Experts of a small language model.
Experts: 160 experts in each of 8 layers, 96 SwiGLU neurons an expert, 4 picks a token, a softmax router.
Training: a variant of Adam for the experts, 878M tokens, 6695 steps.
Below are experts of layer 3 (counted from 0) of a mixture-of-experts language model. Rows are named router (the router's row for the expert), gate (a neuron's input weights, with its number), up (a neuron's input weights, with its number), down (a neuron's output weights, with its number) and show model dimensions 40-79. Each number is 128 + 32 x the weight over its row's rms, rounded and kept within 0 to 255.
After each expert's rows: "comes after" lists some tokens at least twice as common just before its tokens as in all text; "mostly gets" lists some tokens that are sent to it at least half of the time. This comes from a sample of Wikipedia text that the model never trained on. Tokens count by the router's weight.

# expert 39
router [206  88 158 125 162 137 119 119 135  93 124 124 125 120 188 135 136 148  99 185 130 156 122 128 135 140 110 113 176 127  86 196 112  96  82 141 148 148 119 109]
gate0 [138 115 144 140 106 132 153 135  85  96 102  97 113 130 123  74  73 117  83 131 134  86 125 158 117 124  74 153 118 180 105  79 100 155 121  75  96 123 111 129]
up0 [120 143 128 153 136 103 121 122  93 131 135  81 136 147 103  60 112 144 100  78 115  73 141 142 113 117  76 135 121 143  93 147 117 137  71 110 120 101 169 130]
down0 [138  71 123 100 172 119  80 134 161 117  99 177 116 156  84 151 176  85 100  83 134 139 105 125 107 131 101 113 135 183 106 117  75 123 123 128  77 155 134  88]
comes after: " ", "–", "+", " (", " -;", "/"
mostly gets: "'\n", " -;", ")},", "',", " goals", " Goals"

# expert 50
router [187 108 143 163  95 134 150 140 163 113  85 183 173  80 143 120 173 143 108 154 101 127  80 110 146 179 130 121 177 161 178 140 164  38 138 102 131  91 109 102]
gate0 [ 94 134 127 133 123 149 111 142 127 128 103 164  58 105 162 136 148  83  88 147 136 149 179 118 113 135 198 154 128 161 133 126 103 123 114  82 173 185 153 118]
up0 [ 90 129 162 115 187 136 140  98 159  70 100 145  72 192 135 156 117 162 109 145  95 102 101 126 121 139 183 133 123 118 149 114  78 115 126 127 172 162 162 126]
down0 [152  83 140 119 162 151 137 155 125 131 173 162 150 133 158 179  88 136  84 163 107 137 188 123 153 173 104 191 162 117 140  91  91 112 124 137 132 131 117 146]
comes after: " the", " first", " a", " |", " second", " third"
mostly gets: " USA", " line", " ENG", " MF", " book", " GER"

# expert 109
router [135 103  84 136 140 165 189 121 105 131 139 152 119 152 107 144 110 121 130 108 147 148 108 120 107 166  79 120  79 168 133 170  81 113 171 129 140 118  89  79]
gate0 [124 137 151 168 131 159 123 110 133 114 105 137 100  96  94 134 124 152 140  79 133 136 115  84 155 106  99 152 130 151 207  50 111  74  69  33 158 109  62 120]
up0 [125 153 179 203 146 160 162 155 161 125 132 150 118 107  78 127 130 111 115 101 116  73  92 104  94 147  92 113 113 130 155  84 109  90 127 121 150 131  66 109]
down0 [138 141 147 122  87 135 106 147 122 137 162 144 144 143  85  86 118 127 154 130 141 154 126  88 120 111  97 147 176 124 133 198 102  74 102 100 105 119  64 171]
comes after: " of", " with", " at", " to", " in", " and"
mostly gets: " its", " their", " his", " her", " more", " there"

# expert 103
router [ 96 133 165 181 103 168 117 145  91  86 111  96 126 192 167 171 164 162 100  95 121  88 125 144 106 132 111  89 127 113 134 114 139 127  29 186  69 102 128  82]
gate0 [113 119 132 102  77  68 186 184 156 161 108 158  92 118 149 115 149 126  82 171 130 178  58  91 139  97  90 137 142 149 133 199 114 117  77 159 126 104 160 126]
up0 [149  80 176 150 128 143 161 129 153 140 106 122 126 152  88 165  86 160 163 104 141  90 163 121 128 164  97 111 165  75 155 133 115 150 118 106 125 113 118 135]
down0 [118 170 114 118 151 120 145 122  98 133 116 120 154 101 131 157 116  66 119 129 131  67  95  92 191 195 143 140 126 110  85 179  93 190 163 113 162 149  73 167]
comes after: " ", ":", " /", " $", " (", " there"
mostly gets: " housing", "82", "61", "91", "65", "62"

# expert 131
router [109 116 109 101 138  96 138  59 151 111 151 120 120 184 136 125 122 180 136 135 102 110 161 136 136 121  66  93 112 120 132 113 123 130 115 158 164 110 156  83]
gate0 [ 69  68 101 188 114 153 109 140 116 110 113  77 149  94 164 154 101 112 147 135 108 138 132 188 124 115 156 109 209 140  83  89 104 169 108  91 122 104 163 132]
up0 [ 86  86 103 160  98 124  88 132 136 114 102 112 172 113 156 125 132 187 165 145  89 130 105 166 119 105 162  75 182 133  74  64  84 129 140 125 125  89 169 175]
down0 [194 137  82 146 138 106 141 107 105 117  91 102 115 117 193  89 184  59 134  98 113  84 167  93 115 150 135 115 133 108 201  99  79  92 161 121 167 142 149 104]
comes after: " ", "_{", ",", ".", "/", " $"
mostly gets: " million", " mill", "000", " cm", "300", " mm"

# expert 5
router [170  86 124 139 147 110  92 154 180 114 134  76 140  96 121 168 103  75 130 193  94 166 157 120  70 135 130 160  65 153 117 121 134 192 124 107 107 135 143 149]
gate0 [116 137 167  75 163 127 135 141 136 159 140 161 194 131  62 162 127 180 138 147 144 115 158 145  79 122 166 132 104 127 102  99 148 138 191 174 114 143 146 164]
up0 [139 126 171 113  90 128 107 128 180 113 129 124 140 146 144 152 153 125 160 115 123 148 137  95 157  70  85 125 152 153 224 149  83 138 146 145 125 133  85  90]
down0 [118 121 140 151 107 105 141 129 203 135  92  61 154 120 106 157 153 128 154 105 142 147 130 144 175 109 102 112 151 120 150 146 111  79  95 151 113  68 123 175]
comes after: "\n", ")\n", " information", " Animalia", "°E", "idae"
mostly gets: ";\n", " Animalia", ":\n", "})\n", " Phylum", ";\n\n"

# expert 118
router [ 54 147 131 125 126 184 145 112 185  95  91 142 158 146 152  83 162 131  67 134 158 142 163 147 157 125 140 131 124 133 109 134 155  78 130 145 137  89 170  35]
gate0 [148  47 157 117  65 132 107 121  78 163 139 100 158 109 161  98 121  98 162 156 140 122 157 122  99 155 139 157 158 123  86 144 111 140  93 118  87 178 180 127]
up0 [134  65 167 168  64 155  97 143  98 161 168 101 125 126 127 114 143 114 129 122 155 120 145  87 102 187 131 191 156 144  99 141 166 141  74 123  88 185 152  94]
down0 [154 160  97  66 151 151 136  93 120 100 106 114 146  87 167 125 128 112 155 140 164  72 157 142  89 150 162 133 116 136 164  90 202 119 172 110 170  64  94 133]
comes after: " |", "|", ":", " Ash", " at", " Y"
mostly gets: " Carolina", " Ohio", " Boston", " Chevrolet", " Nintendo", " Valley"

# expert 10
router [157  96 120 145 185 101 184 132 146 119  49 137 153 106 162  93  78 187 121 103 144 145 139 132 119 148 110  65 153  68  92 188  81  54 127 137 136 125 120  97]
gate0 [202 156 188  89 111 130  96 105 132  88 100 108 194 140  97 172 160 147  67 149 168  73 181 162 133 158 104  89 110 111  74 169 151 159  87 106 162 184 117 171]
up0 [161 134 168 130  87 116  99  86 194 158  91 100 115 116 144 153 147 109 166 106 112 124  73  94 104  83  78 180 159 150 112 175 113 133 125 113  97 161 100 170]
down0 [162 112 165 126 186  73  74  78 153 103  48 105  92 135 116  66 149 141 177 127 158 139 127 114  91 144 100 126 172  67 110  93  90 145  64 116 132 144 119 149]
comes after: " a", " the", " and", " to", " was", " his"
mostly gets: " comp", " hand", " Com", " exp", " rep", " ball"

# expert 96
router [213 124 160 155 156 100  85  93  93  95 102 151 118  90 109 136 103 133 100 156 110  98 120 121  76  88 110 130  50 115  68  68 145 160  84 157 162 162 105 128]
gate0 [161 155  60 118 141  93 172 111 131 126  82 133  93 141  85 183 164 105 160  84 127 120  80  90 190 117  88 123 155 151 180 144 127 106 178 114 132 125 136 105]
up0 [162 128  56 142 167 111 143 136  98 136  69  93 114 171 116  85 119 102 119  91 115  72 132  92 139  98 161 156 126 162 171 107 156 112 115 143 165 130 172  62]
down0 [136 114 106 113 152 100 110 151 159 106 128 145 117 137 148  71 130 147 155 155 104 119 170 135 151 137 127 138 123 161 132 169 156 124 153 180  87  64 125  98]
comes after: "201", "200", "199", "202", "198", "197"
mostly gets: "–present", " ?", " ago", " resigned", " century", " BC"

# expert 123
router [101 142  76 128 149 183 144 144 124 136 121 108 154 146 110 133 155 123 181 115 111  89 117  79 153 137 108 145 194 160 172 113 150  63 133  84 191 168  89  97]
gate0 [ 74  77 142 130 132 102 153  92 120 135 154 197 162 123 108  86 136 166 154  65 174 148  85 130  62 153 118 120  60 123  99 200 133 150 138 113 121 175 155 105]
up0 [148 156 138 167 119 120  96 180 160 140 147  70 119 145 108 148 102 134 114 158  75  72  97  82 150 118  84 160 153 127 169  65 111 112 158 134 114 115 110 132]
down0 [ 80 112 156 193 128 167 116 141 115 119 113 138 122 138  95 150 179 124 120 208 158   7 146 133 177 134 145 139  91 110 111 130 101 108 128  74 119  99 196 143]
comes after: " the", "==", " =\n\n", " an", "),", " for"
mostly gets: " his", " American", " British", " International", " English", " His"

# expert 97
router [141 102  61  97 138 237 113  82 112 155  93 183 149 116  91 126 113 140 172  94 140  82 185 132 118 138 144 132 110 130 133 130 166 119 158 176  93 127 139 157]
gate0 [113 135 166 165 106 120  90 124 151 194 130 119 100 124 101 112 156 118  77 142 158 174 100 136 161  77  83 160 183 126  84  90 117 113  98 148 115 186 109 120]
up0 [133 192  70 115 183 147 168 114 117 101 132 198 159 122 131 117 119 159 167  58 145  87 134 118 129 164 144  55 138 119 156 194 166  77 151 118 112 122  97 163]
down0 [106 123 100  51 190  96 146 102 138 103 154 103 133 110  97  83 106 173  85 122  60 120 102  32 196  90 104 132 124 157 153 170  98  77 123 180 105 130 113 131]
comes after: " such", " returned", ",", " well", " along", " moved"
mostly gets: " including", " include", " using", " from", " From", " alongside"

# expert 12
router [139 132 122 151 118 236 130 135 123  88 110 163 174 148 108 139  78 110 175 127 177  50  96 117 131 115 117 180 106 210  98 121 161 137 130 148 161  90 159  98]
gate0 [137 134 111 121 175 113 148 155 138 142 102 110 133 142 112 117 116  78 112 123 127 124 115 108 185 162 126 136 157 150 108 119 108 198  70 130 131  72  89 144]
up0 [132 155 105 126 111 131 185  98 140 125 145  89  92 120 138 100 146  40 119 110 115 113 104 118 167 160 136 109 112 165 136  84  98 168 117 102 103 104  93 169]
down0 [175  96 126 121 132 239 141 164  94 163 175 141 201 148 122 105 166 113 117 126 175 103 130 114 138 131 136 106 109 194  78 158 121 133 104 140  74  98 166  74]
comes after: " at", " of", " member", " in", " Height", " part"
mostly gets: " at", "–:", " joined", "At", " joining", " defeating"

# expert 86
router [120 177 152 142 196 102 163 180 147 123  95 104 113  45 134 154 146 176 124  82 126 130 132 180 140 140 139 142 126  65 143 183 108  96 125 195 163  91 126 105]
gate0 [106 156 131 164 118 158 116 183 161 138 107 101 137 106  67 105 127  93 132 128 112 182 126 133 174 119 178 110 136 178 204 155 149 107  90 148 134 123 121 122]
up0 [108 155 130 172 119 113 111 200 186 168  60 152 111  91  75 146 124 113 131  76 147 183 107 139 136 125 174 114 125 162 179 156 137 125 101 144 119 144 107 151]
down0 [117 158 100 180 131 185 100 167 154 222  56 146 131 121 141  93  69 155 125 140 107 149 185 180 116 107 139 128 118  92 132 132 131 136 175  86 147  85 108 142]
comes after: " the", " and", " of", " a", " to", " an"
mostly gets: " Mon", " ins", " res", " mon", " Pal", " ant"

# expert 92
router [ 86 189 150 134 135 167 194  93 135 137  79 121 108 134 140 153 134 119 125 190 134 115 139 160 109  93 161 122  90 135  58  76 160 170 135  85 139 132 196  96]
gate0 [114 124 180 106 140 135 135  93 142 139 166  91 104  91  88  69  86 100 149 113 132 109  57 133 157 127 136  76 135 158 106 149 179 210 115  70 149 129  79 144]
up0 [101 121  56 147  75 141 121 126 170 104 100 125 171 142 158 140 172  70 105 181 117  98 205  91 151  97 131 138 152 108 117  86  73  72 110 143 138 153 197  99]
down0 [159 165 122 165 157 139  90 182 120 143 134 150  94  76 167 173 185 102 148 130 130 102 111 128 131 149 113 157 149 139 110 156 127 133 121 191 148 141 166 140]
comes after: ",", " in", " San", " South", " Los", " North"
mostly gets: " Angeles", " London", "ville", " Ireland", "burg", "ford"

# expert 155
router [145 122 129 139 126 232 122 164 121  93 177 180 158 136  89 160  93  98 154 153 134  92 135 124 150 124  80 192  94 106  91 159 148 192 110 121 154 122 152 153]
gate0 [133 127 129 102 108 152 114 115 117 121 117 115 130 148 159  88 111 134 157 128 115 167 148  92 167 159 125 135 131 127 111 163 135 118 138 132 102 100 179 116]
up0 [124 124 134 152 126  99 177 134 138 209 160 143 136  92 134  69  95 144  82 115 155 165  84 155 140 103 144  71  85 158 187 129 138 144 118 146 111 152  74 177]
down0 [112 145 113  88  93 214 101  89  56 106 142 138 140 143 123  92  66 134  89 172 117 161  69 112 157 139  50 129 132 106 167 122 159 111 131  96 120  89 127 147]
comes after: " Born", " |", " Coordinates", " more", "}", " Location"
mostly gets: "}", " between", " —", " Clade", " around", " than"

# expert 115
router [150 104 174 162 123 178  88 123 154 103 111  99 107 107 112 126 102 129 123 152  94 103 132 139  81 109 159 153  98 182 126  94 134 150  90 146 132 140 109  94]
gate0 [108 151 137 137 107 134 143 136 164 122 131 112 133 202 131 150  72 158 142  96 154 139 162  97 165 194 162 114 119 157  84 114  78 134 104 125 116 135 157 100]
up0 [148 101 100 185  99  93  82  71 106 140 119 141 124  72  98 145 214 102  76 196  58 106 161 147  96  91 163 148 136 115 149 141 154  65 204 152  99 111  94 184]
down0 [142 116  92 161 123  19 138  91 146 133 105 134 160  85 129 170 147 114  83 182  85 130  98 124 194  96 146  98  95 111 190 178  65 131 119 144 151  84 101 185]
comes after: "201", "200", "202", "–", "199", "198"
mostly gets: "–present", " ?", " FIN", " AUS", " SCO", "–:"